Below are experts of layer 2 (counted from 0) of a mixture-of-experts language model. Rows are named router (the router's row for the expert), gate (a neuron's input weights, with its number), up (a neuron's input weights, with its number) and show model dimensions 0-159. Each number is 128 + 24 x the weight over its row's rms, rounded and kept within 0 to 255. Numbers have three digits each.
Before each expert's rows: a language model's description of what the expert responds to. This comes from a sample of Wikipedia text that the model never trained on.

# expert 45
It responds to: Head nouns of institution and rank names such as General, University, County, Corps, Admiral, following a modifier like Air, Rear, Yale.
router:132131155101140121099111122123146123119113132129178110075106154090108162104146135123133108137130176110148124144182113139108150115145144117132165119093114134121161157141086145116099105112121120130164108095185162129089126120098103141146087173119101153151110159091100154099150097163117130095138181154138108136147181102109115115119149127122097139132161105156124163165144160110149142150142109127148114093120124110120141137146130118139121131150092136159069161168174083159139127087147131
gate0:149107153122148128170159104181103129128105141089165156139166127163071142124126115109120147109125124136039134108152099128130134144136124077139088126140153161103108114179118148126075137143138148145118137076126149157124101151066152133111126151140110115137134146117135112118165135141133130141120137147150128171102124122066102138109082098136114162171145115128112174140126099124092150124119152122101125097116114134127124096121097122135116108117134128108105158142116104105138143147119135
up0:122110088105059113135134160112156141098122103132091136126108155109162158149107141153114100151125089118182149108060167148150102108129104183108139130118117117153104117078124135118161136142118092162094141124108127092133116123133133038137187134123159130111124132169133162127100120116124092101136121101137157124149141132167165135146157122132118162124089135140101107129091112129134131101092138128104117152121130131147112136127158146106119118108113112104171122103125140097107093120179148
gate1:138112145168142123122140155158151155150121123145174126163130118132155105120165104084109133102146142144101075140146119089175128124108089131146119104156155120125099097140106132145114173136150116086121102127055150151129106164122130119096146097162173109121122109119145107147125142138173122134114096147083141115167141094086126128110089092140166140092093140122169137153100089140097151161120117123098173126095153151140178116084110138115143119127120108121134162146129113119109146126109131
up1:135098170137087098154110141098156107130130156126099157127147122119135150105087123117132144130054095125148129117120127096123133096105128109134134134136106105155116165142079130129108133145106130125099131123151177115147159128101067123117135140122073149135149158125164082132098143125128122110204073155102139125124143143170121142147140148142125115153138098163136134136136102130102156157136120111105119146086115129151136106157134130153119138123108123142118150139181081141128101156110177
gate2:103121157160145124152125137166140156120132123154100143135132077136122120118073130156149124155170107105119140111133159167144163128149135108167142170126122110125163120124162135190105134185126131134131109092112127158088101122160083127163135148148140107103138150168115115138117115152161142130111100144143125181100143139123121100143155100139118108097102136102094135154128157090136114134159127131136090156132119086151151145098097126120145147124162128081136179151098104151147118144108137
up2:138126139145141128116086142144158098128128151140137175106111121091147175122109176115156103124120143099121092146158173128116165117121116111131127135085084101107129138130157156147103135117119131121115140104150141129132135141117124153187124168146149138112138104114063134098135080135124157128103117160116120158147153172106161119077117142128085102122146135105114148157127173088130160125115096157173125107137122124143148111116104117138150162089119140171110103156124106176190183099159146
gate3:154131192123134149154115122099128168138129093115140155144134111117099139146072116102141145088135152127108165095084160138153173118125175149104156096152121130144109125080134109147087156113076123123132115110111108093093132136149144129147119096117139065099112147117145131122144116172130146172129095131152188158158139124094154143112100117155121154084132129162090087137152166147121145122115132110079088086124171142119132146145105125149143175093105153087125122162132158144143111121147091
up3:144103111143109166152141139139110113096154096140155129128130082149119114106202119145095164114165149131127109130077163162101147133083104143127103115105162120150161143101135095118134135118114102097113085117147138140092072090122159076131104125130146114133133124087106114151147155143142153127120108112163147089173125144120094132136162131148129135116108089109124140116122143158143153127134139147128124089132133206121141133123161157113109127087142147114136079149133150153146108174113090
gate4:086145124140127105147130094126125149111099102103114159147105101164172135126159102138149149101161157128129180083152096105128091130118162132152135158199119158129102110136179139151124137153149078138102129133107139160149137176102148147156087129135110128106151090128165117157153114124122126155130117108092121076136123099118135124142133124121152080132086138101118060150132119115178128167128117136174141176111115150131147156157112142142089150129137134132123146130119097117127154108122146
up4:133124117107075140163114148127118114102103152138089120157162117127133126129116141103145108135146076148131122092132074124107113115120108137122135087163081159161152104169163138170118153109088107146108104118095121157088132127133128101175101153143147157096116122211131153156124121117098112111087084147099160118132121133136098130123112132105117167105129119156109146092144106072153167144132087164138134130133143142132112157104113116124095165138104136138119125176095100102099082151110133
gate5:089102107116122135146131087130097148107093143116117142111150129125104135131113148089143135141132088149115136120127168183135105143126146161132112170169158113098087108147095129135146152165168118098126128153101108082121130154132099122105168153101153093079155126122164128139182178154144071123143136112115072056148080137084133095108129104112127167124114136080153127124125134111152120093126127128083164128103128116118155178088099129127144093146132126094090111137128189116082109139112110
up5:116085116097100109173149113108131108172146152134128156132135126143200114108100118135159113113175108105099116096162128133154146158122153091125104126170157133150129145116152146136140115092160140115131097110099128135072133121114180132157145131122108148170083142132096098150120070163125132129130125097139082100112138111136155088119110132121114109141110137147132132148135137117116110162134155063080141108134124166118172143061130117107140138180178135120144145069147137167152131153116092
gate6:161161147094094078106113121135103119079154106136190105095144115089130122162140119121099139117128149095156122149154108147102118122133125126118116137144124127088102104149072131141134158152144128151149121133124146137119139125145157139132121116096148115104136098152094149121144151105170131176170135114107148109173140105107156140152130174187130120155130174111120134131108143136127110133148148114102134109088127157089140102127150141174167162126115134160102159113158142121155135144123147
up6:129118155086104114119148150124099119088130092137118147132131050082126166162083126119118131157099168119150092096160111147122107154182093136114108148128117109107115091127128154138126130139131128194159109109158155163139139123123138141183144162098088132100154117117113121114146150139143108170173106128125130181100133129144133154160138138151095102145159146098129130110123127136138178095127128132128115152117153137126142115127113147128183182115113123124120113112172127147138155113093105
gate7:112160124175111144123104107120187180077113131218167136099091134098104109144114124118119129104121140128109129156156078162124119126125144116136135145109138117097143069094167101116105118137114125134129120091139145164136115131113120172081115142169083176089138159126128129153122133147169116129156151137100146089127094098105117116114105103106158140135147139133103163166143139108080129137126098130139156124120146110127168185128077099086154126148123111118138139121105066158154097093143157
up7:099138102085139125142140155145104083124178128081092151158165148156155108124142142111157119100149097149101135087123149095153127141148106150139105115156129128147111133116104136154160142129160133115144102162120118125120129103105153078142104112076172092142102108113121097116126107097074087121100104083088120147147100157148084159145171142151110121106141088100176100084157143094151142133142125153094105153138128133133127082100146152160113123127119147133109101141151157113137150142114118
gate8:151180162118151149118127097121165171098128104142126167163095097124121103088108155142127128119132134147153110067130114154132112103118128115132167133113136136091141150098143114187133124121155135144137155119117120140163100113132113136163108130166130110116149118117113116155141082111096117132096190116101127108103146127183089165110121120113185134092127137105118113156125129147140142133135117173111119132139154096139102131127105136077116121162133132095158164126134131166141124149118163
up8:168137139121125177109124136114162161095140113154149121140098154149135154097118130132108132102174119109127099096135147150118103106124144132122150163079109121098174154081106115160155131087164170145099155129125124158165130126171095090111127139141109142154167117122141175092127131123087175143083188125141081122107158138164050166142149123103140120120136123100127100141122117107139112139099112115155093116120115115117122139144115099104161071088126110128118107127143120156124129123164187
gate9:102151130124128156139108107156101132119082111125174098125123174108120155102135173114127109144091109150085124145122115147087133122102165113154135139139133124091124119174158139168055112139123124171111134168124132108113089130117084146146069128109135189140158160151163098135125109168104138133129163140118136145133111123127117099124123122123092142157142135117091084134104143135126102143108135115109124154170106113115078141123141106143113136154082094094081187164139126116114106139124160
up9:146099136084108137093147130128123084138182175116142120095138127158103127120138110102122161076172124118132063151121135097135181155114131108168142101118127165162094100133134142107154132102104098122105127116144162153118163128142110146114156127131151121130147143120110152072169176088130119156156107115140103153115142148106143139118159133091141099106134150155102166116097179156131134107133133094094079136126114135139124101157180135117114141132119160158185094137163131127120132128101118
gate10:118138164112121111114136138116145093041164088141165097169132142132108133112114108095130117143108093149121139140129118080101133149142109159133118137124164117125109105129149147162111162144144107164130122143132131104118081109161103112115091118130109157101167117165081153137125135138160124190162100138117125139135141123131115131153130157121168144133137124132149065152115105109176125113103165137133129136118162128120148144115127098136144142129109126120108152160126135107097088086105100
up10:146119109110092131106119123144105128132062116177093130128110156078122135137118096166120124146161129173147092114130095150131148126074159144114132089113142126154148133157154165137161084106118113118180118141094129086115142149121118098087149098177155129116143117108134144134122071101148106121103147153122149140167137135103157097064129117144131125144130142151151140116128173116157138126122063128133114100163155114122094089131159165133128160144104163132151134115144111140121114130122116
gate11:155126097129147127127112115166102124120146136169106115114125145153157114145177101186126103158150134153153097141149134094186133142132142158097105097135128123137160132150113142157160169148132115150133173106138141152151129172107148092108081102127124130126106112099097171100094146093155098123090126127162092099153128145107146105076128122098168182104114088134128162178104112100148139139105096191135124134127161120138147174098089122110159097136125128141124102106113151115134112157161085
up11:096072114086158137132178131153146099163096148115157110083125153116136150121136114169143159142143135117128117116163132156139175139104101185162183118076124186092123140174112130128102089125097154142163117132130122122130108144101119135098125175110092151141151144099103124103108111102102087118120122155096134143143175122169146118129137159139138126166129078135127117114110127119170136135090146156085146156117097163132148126171133154125141124147148142171121111133122131146117135113129138
gate12:139108121149128159141156083172138188106134140137122112142121121135088130137084137140137142129140127132137088114128116118137099124136135119177133177149145116146143152120137118142115111173150133114128097055133119184112117123165133084115104183163147135118141165114091157136164118113115149153116139139113141117117113143115137145146194104128121121124137126126074130165133174078166100160127106126107118169101159102109199114128119112100129115150125122097125174145107122139152142160090129
up12:122162116129111114164135172138118078128119115098111138107123119128126085136132152122118099125118134133109128151112129148176141154148101092122094109126101122110099122162148141122134138123135136148124125163155145107115103177089111131092139110130147129144105098142187135130072153128130089088123121092121139163121096101108130090178084138129162166106096151096140100121098129138086145125127192115083136108131104166116105132113157132133110123091190143107159138102121145113097105117116131
gate13:130132139147147126163128073104131153107108124149104119112094136112127121115096120091112126126103117128115144104117132129107144168111093102184152148146151116129140110133127120101088109143160163140117121136141109113135123155162158124113149131126125148114132132156165122172140088121129133131179113107129125088132102139121150115162110118128079131088110140112121159121127169189110101061130140114073163159143149128148157174128158135121180150133137163142122124136125143074160113169126126
up13:166131112097110159136145129146139173105082151097131103115130128145140145103067138138135114134131143131112111118110084169105121104132142140162150127149132127128117165129126140155094118132156121100119122103145074112107099113137147089173138162112121137147112135146151128162116111190144144166120142132096176138112092111152112117191164101127115149095107138144120114139119144126156111146150113148117099127092123139101099097105151099148100120108127125123139169107141120108098106184086165

# expert 1
It responds to: First pieces of proper names and places, often split mid-word, such as United, Hong, Gu(ido), D(uterte), Sh; also Chinese byte fragments.
router:154127149109121151129125087095139112098137104108135137137110150141148173159122168108099107168098146102187161159087151140116106108113099137169090090093165104129116115117132107066108125130147093124185150102135124127085128128142156129117156132148105102111133141152158114140120120117136123119162111080104126099089128141122128112122134154110075122141145184123133154158137170173154177123147097141126110117160151104089132155115167150075137147129102137151107126124091165128150146122133093
gate0:094115142156106162138153111113136120178163110160170175069159110120152110124118118130108115136131089118143189130152158132128122120102090130159097127106126142121106147144120125141114114118137141126130138157123081165145138109157166136159163111107116122128162152118147123130145143078112127141105082117066137104112136163148147161104132143136116125106122116135141103149081118179106114149111147161080121143115120148105114135102118179096124112120121106104118110150136133075136124107110079
up0:152114149134131136119129165124131157153154135095109168092118179116115156096109084116110115114097127097112107160136139162133117123133094131140145134114137155191133110154139119105147148110149166105137130110121150191129157150134115123121169149126111134167081109161152135122122165107115137135141122136118171122155126139114115112119104109131138126102151108166139121143073138093138104174080132123085078165129139139158134130119138157124140129135073175058153154115119151095146141141143085
gate1:140124099150099114126097099107123163120126083142095154117132096102115167146119141121142104110127157130087095089145121149159144110132118139141110193105120103117106103160124122138125145163148084109148100070147108139136095152129088076141132127140135094133132099124154139135094118115153133108093121140162136102187130101096099102101092140156130163123126148105150101094164120082107104155144132108146176108110172132139147110163097102137140115124110143126139144085103094145090104140102101
up1:093154135147123140153088129141098170159114124150103124128127106090144125097148135124110150128128126135142087136081085091115150107150142098106117141135169137103081084163109094146124107117191137124156161119075154178116093108172105165169097112131127133086141142101180128133116086172163085118116173131120119122174125090114123133140147153138156147127107169098146144145122142092126133146122151154140123148107144111144139115128160151142131152144129160142064147134129136146140138123149151
gate2:115136113153134129158163141133164130133056131158132142124138092139108152131127075107130147141138161094120105061168102132115103136131108158122129140130149119113137107177115144142166147095134095135178076119077125111106131159089143131102123157124143169133109121117093125092120133101125142122103077113157119125075119087113113134083130117123158151120139141140155115132105132107117107136100127149110159141089130120121116109143135146107162146100135109127088152103122132158157128106115125
up2:092082104135115126116080123115083178141116115091089159148116138149149120132108140132120126113122146106140154147138130119101106126140122165147158148158122101132128155127158148103160136108145124117123137159163069130151143200129109141104146161129101148182130145121103106107110153140171161130116135173174125091124126125154161143093150137157105110142094128133108146132136125117118069112105097149141164153135159113144091092096183184144144138113129138135125137119144110107106131119097124
gate3:102147120135141110138136139084124167123131144157087121120116083125104147148158100145160121099138144179142128127143080132146133166184155121127147167145175178125097147108156120172116164096141135148142134120163141157179128156093145163096108118101149139136134105148112141121155112146131134128098139118151093112095127150151122157116117110120153141091106144134095165130124163120127105106097118180129140136115140105133101138116111118105137114114136139124112137120133178108124090170131088
up3:100139087091095152117132137109140152113121109157114157100183120124127149125126115137111143121139123150155140113135060192113140091142137087121119156125135097134122127136139111150127129122098142130147130098169144143126130163137113120117131104098145124131192127156107129121136116194101139127131117119143147081130128159134149167137146119117129148129110132198092144105104122122106156111141123152104118106160115117145091112163147134089109136117132106158127055127139125138103085147152144
gate4:117154152137126163135150109147140145137101111181203119129134091146133096113104144048144123124122120144157086101140101109146122112101144129126108099103149098141116132125086148118111081112101201124118082168105139124151108123088120096112124106124106145091110149112125103140140154125123121101150096150134098126126135095164108182125138125123182139149124122146135149124081089115097165140114139110105152095087148126144123117144108137084105124148143102147098136092090128132140115138165127
up4:109154136095131140123144126140119114121117129126178154143169111080107133139154136107125144113146156129156125097175125111141152090109158129125112147133130098098161128110109119106138116089138135111135116124105138092123086136123106124161160151082079117141133162139125112101097158180144147103123141157103085129159163094145136177149154148105137136135113115129123125148112127147066115120107083148103137163098156127151105136098126149112158111140134132152084130120133150111153150143154136
gate5:098134149149136151151154113115112121118154137160160093110131113069107132112131129155191157163142166112143130100108117093116118105129136099126110145112117143119173096148133103141145105135119127132132143159113158168127118141108064124118062112158105128173102134151164110131099106134180148113132119137148119117145116116094143112163143137133105116143108115128158103096158096108115116113135164076118141103132112107120132125141173167106188109132133108087093104155132103148160136110162119
up5:158127114097091090081134137129166115129144112122127123170151109136125131124132115125123122123095111131128129165156136155122121158147114105140130062155135123131113166103086114118086133184140103074146136120162174125111130100120115137138150118095124128139146130143126117131125133128114145117143128101095108151117134140143131116102135110140112164113155153168153132114129098176141122138091107158146094159118153133151121156139130115105100118121110132167153123131155128110096174111105118
gate6:095139130125121123132130138153098165205120155073095157154147123123156096120168175181145157134133159119161149123077127122139104109108138111122142110113150098121132139115131142146145095143170127105145115087143149163139133157121123171176150126121130122143139117125167112112120157113118143137138129159159121131117151128084091154108133126083156161123163098113135133119126105136090118125081130176132140148128164106108162133146103141144130106119128111106125141149117098123162135198131125
up6:129131138120146129107179134081133125118071128128138147129111114166086094173096112082092106133068125110116154146130126142091155118145127124136084127137166162102135123131092128129132104114168093116125100139153081117140168154120124095108103148123107127141095104162104081146154148196163140147158129154095128114125141148142158117143126147125132114157111160114100127103132147143130098104159130094148137132140154142175068114076111157127109136150123150141178147109143101077109137152135133
gate7:135169164156119163110173161112144140088098110113148141106150113124120095142150083120143109125179151133187161115150090111140118113129119105139131162120116110123146116108058145178077143136127100127140139109076135100131104124140133102164133105148135135087139108117096084140162107138131092085108083108105134122147129055100100141131132173142136137078142129105174103157171158122130120143135125113144153129117139134088169111106140110116101161155117118132119163124139112099115088134092102
up7:119159125179116150108078145108139097124109134110155120082125106101164099155133150089144165127128147117186164126103101129080129109132100119102112123124126127149131129113133130175107149117111106136152135155079151110103133118129120113171144100124118117127144178114151102130132100117159098104127110111106093154161132095099125086116129159170103116139084131138155134102140114111138103147128158094137134117170134163137126118108145146151107149110105104135132162129166160105129160123145086
gate8:123118106116154124183164137118119160160148125151126155121110130110115097099155102088137101107170122136122098103109097094146130095139120103157116178159162117127141102146126140112120151154161072143130141101124166170131159172088134110090119172151150140115117082130126131131126133157101064096143109155119139179097124115138141153134138107126149128118147099126152092127116137147103154159116122121146148142138121164137110104168130145078172139171138119110128166124066120084097085129095129
up8:132157180119181147138138125119130104140119157121129140111131124130095121150121105137164148154135130117122122168131082147128100159163115147143153118155133086125106153181132090107093121096146138130147123140101127130159130138139141092106146162152114145123117151135068115108149122166171155167117171111124136144145122090135120142125126161126097137134154162105120103169132192183123089114144144132116153105134132116094141153102129181156136123129112121125114100144132144145125145148110073
gate9:137110147088084096117133114104154123157121110162111129133148124128109144122153146149153131122131116126126155112124153178128116097159111107179160147161132166154103072151180146119192090114112132138097121123111119091137116156102141166133089106131166148094132136140162146116176165161104157116162130150169100120160074159148152122122102127146134105128115129143115132122152148162119134135138125104102097127092131105145105142102092117143104130138160109087096114101130110115098134110164131
up9:189123091106157089158115166095103118136118088129132115130163123144118088127211108095148172130128133133118178130106122118084125118147116108142133184096159152131151109127145141143193174146089109111113161145106124098113125106076161163099105126152139116114163100110140139126138136124132149093143126144144085119145085074134118182139127099190141130091076149129124134152121134170135115103119112114133128133105090115153153089136143116161140102127139124112106134156125108129108116121140099
gate10:088157119145123103161145159158129135121119072103110142165112159130132110133077176129138138103124153116135156102171143133129105134076175122145115153182083107132161132131130081138158140175133098124118131130138112125126099120146098099137154107172158122161089136154134159132122101119163087136107074147154155106167103111115127113122108156133123136113098125134120157107128132118108114133124168092147177095109135114114134133148112142134159093131160134117107134084105161159135154104156127
up10:135152131163124159136177148144113092127097118106164096172159110138129098153144146149131113138141097144151114068151106150129073139135133083127153104134149138130098155117145093127103127165123104155142107148158109113124162114132104153096124110107128158109178111124091125134134096126127155139133118069117088185122161155145113095124126151181122152133155115116122123123097104159127132110154130175101140151155133136109134140137146141155122136154109113144101128142107161126168114126108120
gate11:140116189108159121131123133102122150109122133107140128139134150120081150138124109127117131103141159090145133148136110123138122110116147105116108152152159130185078106152183147104104126116117120159113152114137157153120124117106114093174151136142123095117140094166117133110172125133153119125100171106167154170177131114101113140117115128141124141109108137114152171153164121150137150115143114148143107121122175132088130145141117111128126133134104131130126167135116112138126130114134117
up11:142113124132076138156151144132131130110172100125143095093149126165173136125116121106141114111127123138140187123114124144108144110123107120144121130126157110085083132173137080119153148122098146117158116139098125111116156124116133135153115154136091147132151171155152147085127147130142107112161113166115111191117148142174130103131137093112130113149076166128121135138149100109170088118106164151078113119135144136101157103108148154136148167149134139124118127140129122109133110126112100
gate12:143133069089147149126119153124116145155102172175168109183159124119125091156194117135133107112148110123195133084128127123150148170120138070138110115181110142141166132091156143134176143132119151147113138115117125139092112105175106116118139155142121119124173108108150141108106092104110130147131132131122083086148116099147146155136132110159130140141129136157187145109089170162150095170095158123163136100113132125128094150170092184151133105117133125129123121152150119159138162114107141
up12:159151143124125080106098131138138131115101104125131152140071147079136166156125196086153140145180175145145110094151113165114145089134145113137078125150102128183144117123119113157131145106130093137136116107124139144123137120157157137119139139152139188139118134127114141127100132109162122152126143146141126089148093097128144131105185115135130125163114140165096115121130146135129131113108117111111155105122136104075113142090121140104125137142093132082110134128148158161148104124116116
gate13:131160129137138082139080080120122182135106140125136134090155078115115111159105096138115122160092154142107116127083127157148163162149141137097121154147110128121128085132130114150139150184178125115090132071159119143141154138146145107116118140128100134129108152123115168104119158147184097161148176168094082124134097136124099145136134132118103121099161113124098113112118154136153145130133155104145119152125095123111169146157120142110125099090149121096144094124118124131134155139138116
up13:131118147132128156146127119132109091087112133125081154177127137108131110165107116164122117096139146106136127130078124125124114144122111104152117115118173151126101120149108135134080131101138110113159117104082142100111100156158141131104124148141145107103170139191099125175145106146129088170113137102121131143150115124141177095137148152106127167131131115121109124133146177134108102123124140168133158131131125164156090141119121073135154136196088095116122130115109131121115117107124097

# expert 46
It responds to: First word piece of a capitalized non-English name or place, often South Asian, Thai or Turkic, such as Ek-, Hong, Raj, Os-.
router:164143131144102129112126101093118103101132150104102141076126112168102164145092145087099087146101088111170163162099120135113133118156094109163167124106121137119117119153119146104118082112139160143107160110154148127092118133142136136108134127143110104140163143103128124156147131102131127154169105106110116093120139143149135158180126145124086094146144137144137154121099161151146119129154098117144117123170112113104162141091157132126097130130144151131158138152147150065126129125116132
gate0:134083065129128112099109105118137140188152131128131096171131138132122131132183126178183126155115151149163142164129103107107079118123104130116125130115078112136142149113152112128124114126134147104122115111114182103130113111138141161102143072125113151183115114129148170090130124089092160137125133163162133075106101128089119147113122138139116166118159141138119140133128090115119115138103147160136138144132120154102090121095109134118109107113134079105111144103126140171098163151100107
up0:132152091142137128074128116111091134121137127109049121109164150136098144151102152125131116139127107109140100146140150100093110146130135148124124116101047146114134147089092156117117118146138102156133155108164102083115108144191111143157146096126109099132156120129136126111126145134163134129161121116159100123133136137153141121177169115162112125144100137140143138160101151126146137148081165149158098155132136129113112127070155123115158147125115083143115187163148119141109127160114161
gate1:144103104146134123164144150145126167112123132145130172130151131144134101129122156109096133092105131153159122127110115146149151142104125154161136114119108086148145117102149114131118099150100140143126142109152130094156109105158166161144122120148151108132126121077122167131110109143185142152150166105134138110168139140140117115135134097155131110170132113097196142169107165168170139116110122081114146116127096084119198098114143138119116109109151134101139137137099150133116123120124156
up1:114095114092131093166131133099128123163134124087126039145101147114124108119134138159161158137163138070138100137126121128104154120147159128084147110136087141146099149142137159103112130139135152114104135150157130137107138093132116117142132122128084158168134128170114113135124143145120150109133113136114128145099134141103124083126096130106110134128109135134092146091176077141109151150134123119125137137110135150160115121191146107131159164087090110113089162096122141184127165145112124
gate2:178116124127139120113146148108123137147126138121137078126146128155171137103134130113162167108113094150175126117163116123143115084102129145113119146088117159151147147162109166151097145164111115155098131138182076138119138153089127133095121135152135125177117112105135130127102152116142104141129099131095123119127099145117145158115131070118102111121110115168113150187140166100107089117129123117135122158123074107104156127101133103102095133155146150121141142122149122119158113133124148
up2:092153125159105091118108110082138120109111128127158082158170138150140123091076156117139121101166125148112155127125115144090128105144150088114062182120096126165152111117104088140106103128101191139122105113110183144160168116088109142106145144109102159159130124119139128122112086118147116194144135132124140102123137138119114147153116130130107154142130103132101156136126117099146104144112117177112127139100142154132175145107119116155129132127137089158110136140113132138100126180112140
gate3:131071130120122139117107125135133104100134115133118128120116139132101132125135118129126116100136138141126125125144139088130125135125108123125108146154119153111110125101139164098129139140093132130128157110151146154129150133111128111107136147145141144148119053128162120176167156063151160172124176128117149132086108120101102136140091122162144153127098130132141139130126137140156129050103138093160139114115087170107127134147120134147106119154140087152094140157186138123104125111127143
up3:113138125141142100079137145130164123105154093141115106106151140080107099106134154147091095160121140153150138108104177103134164091088114098126112123104140163091106095093091140139123134150110144115072088131113116148138108093146122144142138107111137123135145159113107139115108154161110109112126152136116093174122145149076109140124170161128097146123100114120161114112129107102144132193122134111095094126147070117117121114152111103170123102185150107103135132152100153092113124120086082
gate4:143128147143105115132129107158118110124148123098138132116151103129124127070121111120148130124134152115111115129150169080122139142108147114106174127142103152105144103124147123165133133117122128124122143138142153146110136134152164100134116094109154110088106148140159127077163101105131146099142122140163149118143118133116115176092108092155164129125098079117120149141096099121158128087081186127125103083116133165104096092155165125175124143135117100173149126112191111102125121137149155
up4:140082177146083138145091125166130122123121182086110130119132104118121132125129144091121114100110129114104092146136174112102147133110140131093134105109108168132140105161129182131153139133060147108116099152151131110121139106118123123153185129120128135119113157099169127098155126109106137144161153121122160160173150134123155119160122094132127096102146090109090162104185120102175137114068138128164082124144139126109083103119133102149156137127100094167125122117121117105124090160139132
gate5:129125166149165117109121128165149118130102106147149128153134104115150159117122082125126132135157103108111137097161119129112129155088167161140101136135155119105120164142111109146085143118175085153170119169125136133133145149141141114118108169108141108102096123112120088141116144117115080135102102133115133147114128132118095125090133105095198175095113077129097155133094141170103130134127134156123133096140136155156106126138091124153130107128136135128152074115130094117117106112111140
up5:111108140122096164074083161142161135171100150113137085132147131097112115115130103157150131114135129166137134142158105116096122149087143152069123122176137130170144188138132131137134143125174136107139157163174135133122157124127156083153107108079114142099122159163128130150113129105123124135109126172110077152126102139097116103136104100124137128140090107122124140145124139151102162116127122133142171153131121090116141107100087136141130071109153117141101098150102129149156154130126116
gate6:136124146157109142126135111070105133081116142152119136110137115135163162138086135096131116157101138126140158176137093132149122118130123083119154080123139125120094134121129157136113095190092161128093138111102122109141124121150154107137072104157119149114121099082131139162140109141137126135116090144134179103137124123112127123127134157089126157149102126141132107150136105166129086117112131089176116133133083129116162128155137144121111187168138116152155127167133155139140131103142117
up6:127137116189166136152128113140153142092097133151124153111122128150137123113120117088111137138135089138079126104083110069133154133150118138128149153102139155165117085124127152105162122156105112136115132105115102116144120094144106118118120160185150101082142152104158189109142116143155104147111128139134124117176150097147151141131148148103139130157100125047117089137142114137105112116135120128113154116102141124085160145096106139103126104149150105105129168144119079101096089142092101
gate7:144143122163121158106111164123138132116127135143099130129108125168162107149136119130081113119167105132198085157136148108134125157111117157121112125104116087138158136129160110152133150154120098134092117137086067153151119109072133085147120104131168103111089113129126128130102138169159137139108132127137174099106114119167090137137145110108171118133086137111116143112125149162154068148105114134111101140073104131182175117151103088110115107116139120147134125119134136140134107146137124
up7:125124087120146196170140161092153125136143153156090146121138084081132151145155158121130149143149089127164146174130128139101157106127113128142151166107144147153092133092151132158152145111159070155152141146151106076092153126136129116143114137146116084144139159157113098124103165145169166104119133157143109151086180090086153132159152129091127146203072131107109139142134170133099122141146098124148136115128101131115114136132133146129167139146112139109133143149117128095168084174125103
gate8:127136093167152113150156117113137111166152121118144106118119146134130134119104148152115135137155126116132119128110119160143119160154096126152141163126098124146150139113115125117118141121128187163126123119141146139124107120123118072136133088114130141122141151126141174137105162124116167168144132118113137134112101138131135129129123126108136109059144133114061106123130146152104104111128146153114179156133164148139131082106154096086140115098158128145112125124083153089109136152063144
up8:147114182128082161155134109154139119100145135118098121153150142114150115154153111093164094139117153118081147097132145106138118139095144106156091131143162160117106069105122150126139142144128115121151144161118106116108162136091094115153121096173155134124147110125102109083157124162140110103127165122133086153122146132146124087133122131181108117154140106137175133091124122052167125129117154106126109105143140153101114178147113142152094104139146108119112103114141090144126148104154127
gate9:172125123154115114145074132134153164094124141132115073090118176156132173132134125139146149145114140160099125141178182137129144082119077107124105139170103134143063137130152156140126107173129217127125107102138155108121127133117153152134111114124113147118127103107114100120161102156125152141138138132121158087130132103105143127131147118103133148109136097113114096094075123099137143156117128121125166133116119171132100155148114117119107120118133140133110091117161146114089132128099121
up9:135085110081131126180153127121136144143126156131145161130153130092097135145128120180139133110109089144110143126094100124112129132113155101122116112110146140114158143132121167125144125074119114128127124138090089109110143136140112119109147128117128142152126185122169163106077127163129134075113150143163133160173117125120112117115123102146105104116125160155079123106163103131146106103081108114108064118141122130162165132133151172156179105132108149131151162109127123126133118163152136
gate10:134108145138141119129145106143114123169084116121104142162126138121143151144138140140125151130145176136122146111079107143134115152147138118108103114127113136152120100145154140121112163101182113109175116159137113130162080166128142132182149134136110115091127146122086066095132117160129116144116127157108105122107155112066118157144149175098133123115169146123143133150168146151130147101099118168130119091138137123117137130169145126070158140126105162104134164116135146155102117135125116
up10:102157144130162103075093109121113156100125137141086137129122083141121134126120133150142093157112122121156139086119123112154136141144136137110155078158121117114085148145132138104083079136140057097129140111115143139117150082109142110140173107140137142168126098109139096132156090110135117134137162152118141118124052136131156145099128135131148156142159179169126125134159085134084119106153156159121127095144142190124101142094123113136080110142108109125106125116108112135175103116124076
gate11:146168107139105137153119123103154104119102108117105131105144151130132105121158130124127093093124088143164136151090076069148113137137111111111162139107144129158143120117109130126117118157123175194112140094088108125130121151157123097084095143159147129158164083093119129123103129095140184159128106131134119079094127122129146140120151127109120125142159117140164076140091121148156108165129109169138137117147100109098160147125122128120090125116141082098157154126112148120113095113090157
up11:129142135134125126161152097127155115128138121130120144129094103154157148136194145115108097111090112151135111127095101081153120120165112111128162147146155122143131086127132107129111144144115119158108138140076120142139130168145125115096093141167143125146126147109129133110132126081125139180143158111117120067093131127098103128141140125087121119134171144109132103136132163188144111154124121167150149129129112108141166122107101143146110113100168104137153172142131142109107116129081142
gate12:152123156147198166211134143173140149137118109130107120140130141097131107132110167110115202121080144113109125109128138137135154106127112160116087128101116120091079148151114151084155121144095142142100104099116138131154106116117127171143129123163138110174130111102120154089117110146109129113142149136112116121136125154083110147136140168137131100099102145115123096127110076115137113143133136129099123141125134140077149120155159132113195155130108171122127154113098151111112107127130157
up12:160160106176122184156136146087135094123147114143087132091136114144106122088102155124146114095112165101148122110133102114127168121103129128113114117117145112111124096127147176096151102125104102152116116137137139133125147084143108116146119115155113135165094113109151120057101156105113135177135120151118109092105135160152107132119117162106094127132119109153140124134127138146123128155122115109132131095126142138095152131148166113155101154092151140105117162041111191119129146105097149
gate13:147169147167116103095121103119145116107113146084109122116131106158144120135108131119138120189124113111119110168139121138142105075169128163106131110132104109104162066123119157115158133117138112183081090140113101154125165111152142172108133137132115111098139089117097110170152164107121110144121141077085136103127099155145147168128106114105127131098139145119143104155109119134137128136158094116169125094147096124114120113103114100106062124154162144138134100144101151123084129085107084
up13:133109109121126103154098126104150138130121124100082158095168130102101157141117135142160101122102139129108085135103105122110138124118118133148166149124091161137090112133162182121101090117097162136115122124144138141102210113139098125101157179095107145180122158115116141125144141127143158151110177121137140129146127125129152154114153155116089120121136148165092110149108130123149113132106135105166154095119147126103120132091144168152128140141128107131141123151202180117103150095140158